Weights of a small mixture-of-experts language model, trained from scratch on English Wikipedia.
Size: 8 layers, vocabulary 16384.
Experts: 96 experts in each of 7 layers, 64 SwiGLU neurons an expert, 2 picks a token, a softmax router.
Training: a variant of Adam for the experts, 646M tokens, 6790 steps.
Below are experts of layer 5 (counted from 0) of a mixture-of-experts language model. Rows are named router (the router's row for the expert) and show model dimensions 48-95. Each number is 500 + 25 x the weight over its row's rms, rounded and kept within 0 to 999. Numbers have three digits each.
After each expert's rows: a language model's description of what the expert responds to. This comes from a sample of Wikipedia text that the model never trained on.

# expert 30
router:473479478530525515469518512508468542521533519533504487475499487542505505529464495470470505516500521486506514472508489545513506502503523490482501
Description: French and foreign-language text

# expert 27
router:502518474557518502527503492479474523505498512511506490512480485520538496487515481503493488475463539487492536497515487476495520509471571536487520
Description: Past participles, predicates

# expert 32
router:538501500481476492503481478520517475515540498498503464502476522475487456479502480501483483502481537513512530455491538524456516479477535477539511
Description: Infobox and coordinate breaks

# expert 2
router:535473513480495505566488496522487497529498433513491478506480496502492491512447469483539499535502492503497500508460468433501533511472501483524533
Description: Sentence-ending periods

# expert 17
router:461499513491488495481529521471537547485503478543512459493485475477461485454536480474556471547489494540489520492529531540493503469497512489500485
Description: Table header cells

# expert 3
router:484511512478499497524489492463542507478479445479499482520499520486516492489509477506503525498542548537508528510524506468460536504510467532491538
Description: Table row pipes

# expert 54
router:477481499479516506534512517469481491507553516494509462549505534466457482495497457451512516512486500520468540523514526492532505468508494496483543
Description: Season years, election tables

# expert 19
router:462504510476541504507492493471482477511531506467525498546477490508512527498496552502498538494464513519483512479496476469497557522492554553477546
Description: Verbs in narration

# expert 58
router:510500499498471569477508553519487488504488519484506482487507503470461544510498484486479479486514486458494507459473566479522468480496562501493462
Description: Codes and designations

# expert 33
router:487517458466485479520520525458466528502496527521560483463477488482470466488522470476533511557480489484512526501505569524476516486517484453489500
Description: Stats and infobox fields

# expert 51
router:452501513521499511492518462498477527502510472511566551457520506511499546495484501486496474498464547503519513489484531532462499499536519473479474
Description: Song and work titles

# expert 7
router:509525518475491494480510509489460499502490519491529502513533525507531492491493472486488486511527485512491476516469421530463503524524475553530519
Description: Table cell pipes

# expert 44
router:445510491485480496497496514529550504468518495523540514483486505529496530511497484517497527498545484509555500500490567535478495527501515471486462
Description: Institution name words

# expert 57
router:524514538464525541499509522476472478522480506516503451548491511504533547484530516496508458499527480531511464479504497488477469499458461543499500
Description: As and became

# expert 28
router:522482518518503456512497518529535473515501490504452483475455539479529455505501532517522495449484502507535542480532517453498550536511441477509506
Description: Paragraph and heading breaks

# expert 38
router:546508434522507523476529490481491473496461485546511486501453492504453495479521497461573497493520516502489508461511461486540504508489524518487482
Description: Person role nouns

# expert 31
router:498467518548519511483512486519496470538513473508522503515496450500511541477485467528473535536483486526511463457461455456478478526514480526538500
Description: Clause and list connectors

# expert 6
router:477496484461518492482503512521533505490501495498550480526498489505487498536471526488529534467524501466463487538504534498515514491466521529514521
Description: Domain adjectives

# expert 47
router:477512493509485503543499488553526512491505521485500533522484491513446553488492512497505512464489477491534465482443561525508500508518520435478447
Description: Words in proper titles

# expert 11
router:488530553501482552467505513503498531518493472533460515477496484477533524467487498544494528513454517485475444475490486521511482502490529455477456
Description: Commas in numbers, lists

# expert 60
router:485460504490511480498510554516493490465494470546515511475478475504483487501528515474542484497509518467494466481557507508503458531479507515497447
Description: Occupation descriptors

# expert 55
router:473503494513527514509509427497495516489458512525528499479497479510526512484519495495493496542468462490538486461476451499526505496532484474473483
Description: Name-joining connectors

# expert 16
router:508530489502488500473488474498497513489505475434509494494445465503544483506524482485501546501506505550533517536504507506506512491502544515495507
Description: Infobox field labels

# expert 24
router:487491471499548508527493463486504510526516484486498521509478503497540472475506464493493517516516497530555536501533480503443531493523481498532461
Description: Infobox line starts

# expert 46
router:504424521486522471480518488450453510496517524516477480479423466518496519504474539503510514512495522503485540501514464513488518519500525503508557
Description: Verb-initial fragments

# expert 40
router:517501523482520507502500477459537465498505506465541485463505492493467457507497494518501554517541482499472505544506513482482470483478512490539479
Description: Quantifiers and counts

# expert 26
router:507514511487535503540503510501488513479509480507528520518521449523525464514490467492476507532505514489447548491481459460510538491465514514461540
Description: Predicate verbs and adverbs

# expert 22
router:479512453499537510496515451524474491492489503522528542494505488483456542500492524502510500452510516466519491501490448454531510524557509487502480
Description: Personal first names

# expert 39
router:516504488501509503518496520531488460513508470480468531556463470525488478501541535488506491525507482467464473536510496463526518479475541465482489
Description: Plural nouns

# expert 37
router:496520504474465534489507505520512492472491542484494502513512477456473514516520508506529514510547492466581462518477573477524464518520497492490455
Description: Sports and org abbreviations

# expert 52
router:499447506502486522463516468495485503507493486493536488487547521495532489525480449510538471503489512501504519515494456446492468470464538527553515
Description: Dates and birth

# expert 20
router:544480505494472534474518550459452487495476518491526496501510533493460476513523517483531488491515483457474475535495520536483467516539495483448531
Description: Numbers in result tables

# expert 13
router:495479504507488489517496504492504505521494458476488494479542524463465472494450512530498512514491460501488504515539504491527513519432537502504517
Description: Year and date starts

# expert 59
router:478468518505505475495520509500503529520489500532498522490530471525497494519520444477522471498480495475487475491445505504532478525488499490529539
Description: Table and list separators

# expert 12
router:506496530506495479509514480521536536477514479527511459552443529486519476506513535483489537505523502488519511493519516523454503473485476468498525
Description: Section heading words

# expert 62
router:545513520507486476503493530507506445498496509505473495493524465512437501452483543511492519536486513507484500456503471493479512505495493504501476
Description: Clause subject pronouns

# expert 1
router:481551520497479519465521477527514466480518501531549515518476520480549478510526518468461522493507534496504493503501484523522475494541487543490508
Description: Entry-initial words

# expert 41
router:492475478503523487500481519498508508458526486495508499542486512535493509541492542495462510502554520528485465554478468537467492482496500463443485
Description: Mid-word stem pieces

# expert 53
router:497435524469485469483514488504509519507507522523477529494462506535524497528491558494505515482527521498520474493499484515533473512522441503529498
Description: Capitalized word openings

# expert 42
router:521441534498504519475528532454480517472485500516467527476520513487478456536524491515488480507489494475464498553521502520509492521520502509475494
Description: Table numbers, degree words

# expert 15
router:545484498499484529521501504549515491528495518510458492501544501474479511482484480501517512505453493467518507536495566487523526515528549454476507
Description: Institution name endings

# expert 23
router:542502519478509463494500472517510477473495538461499495514483456480520526522481498487481505531475504504506487482494464458521543508492534508521544
Description: Clause-linking conjunctions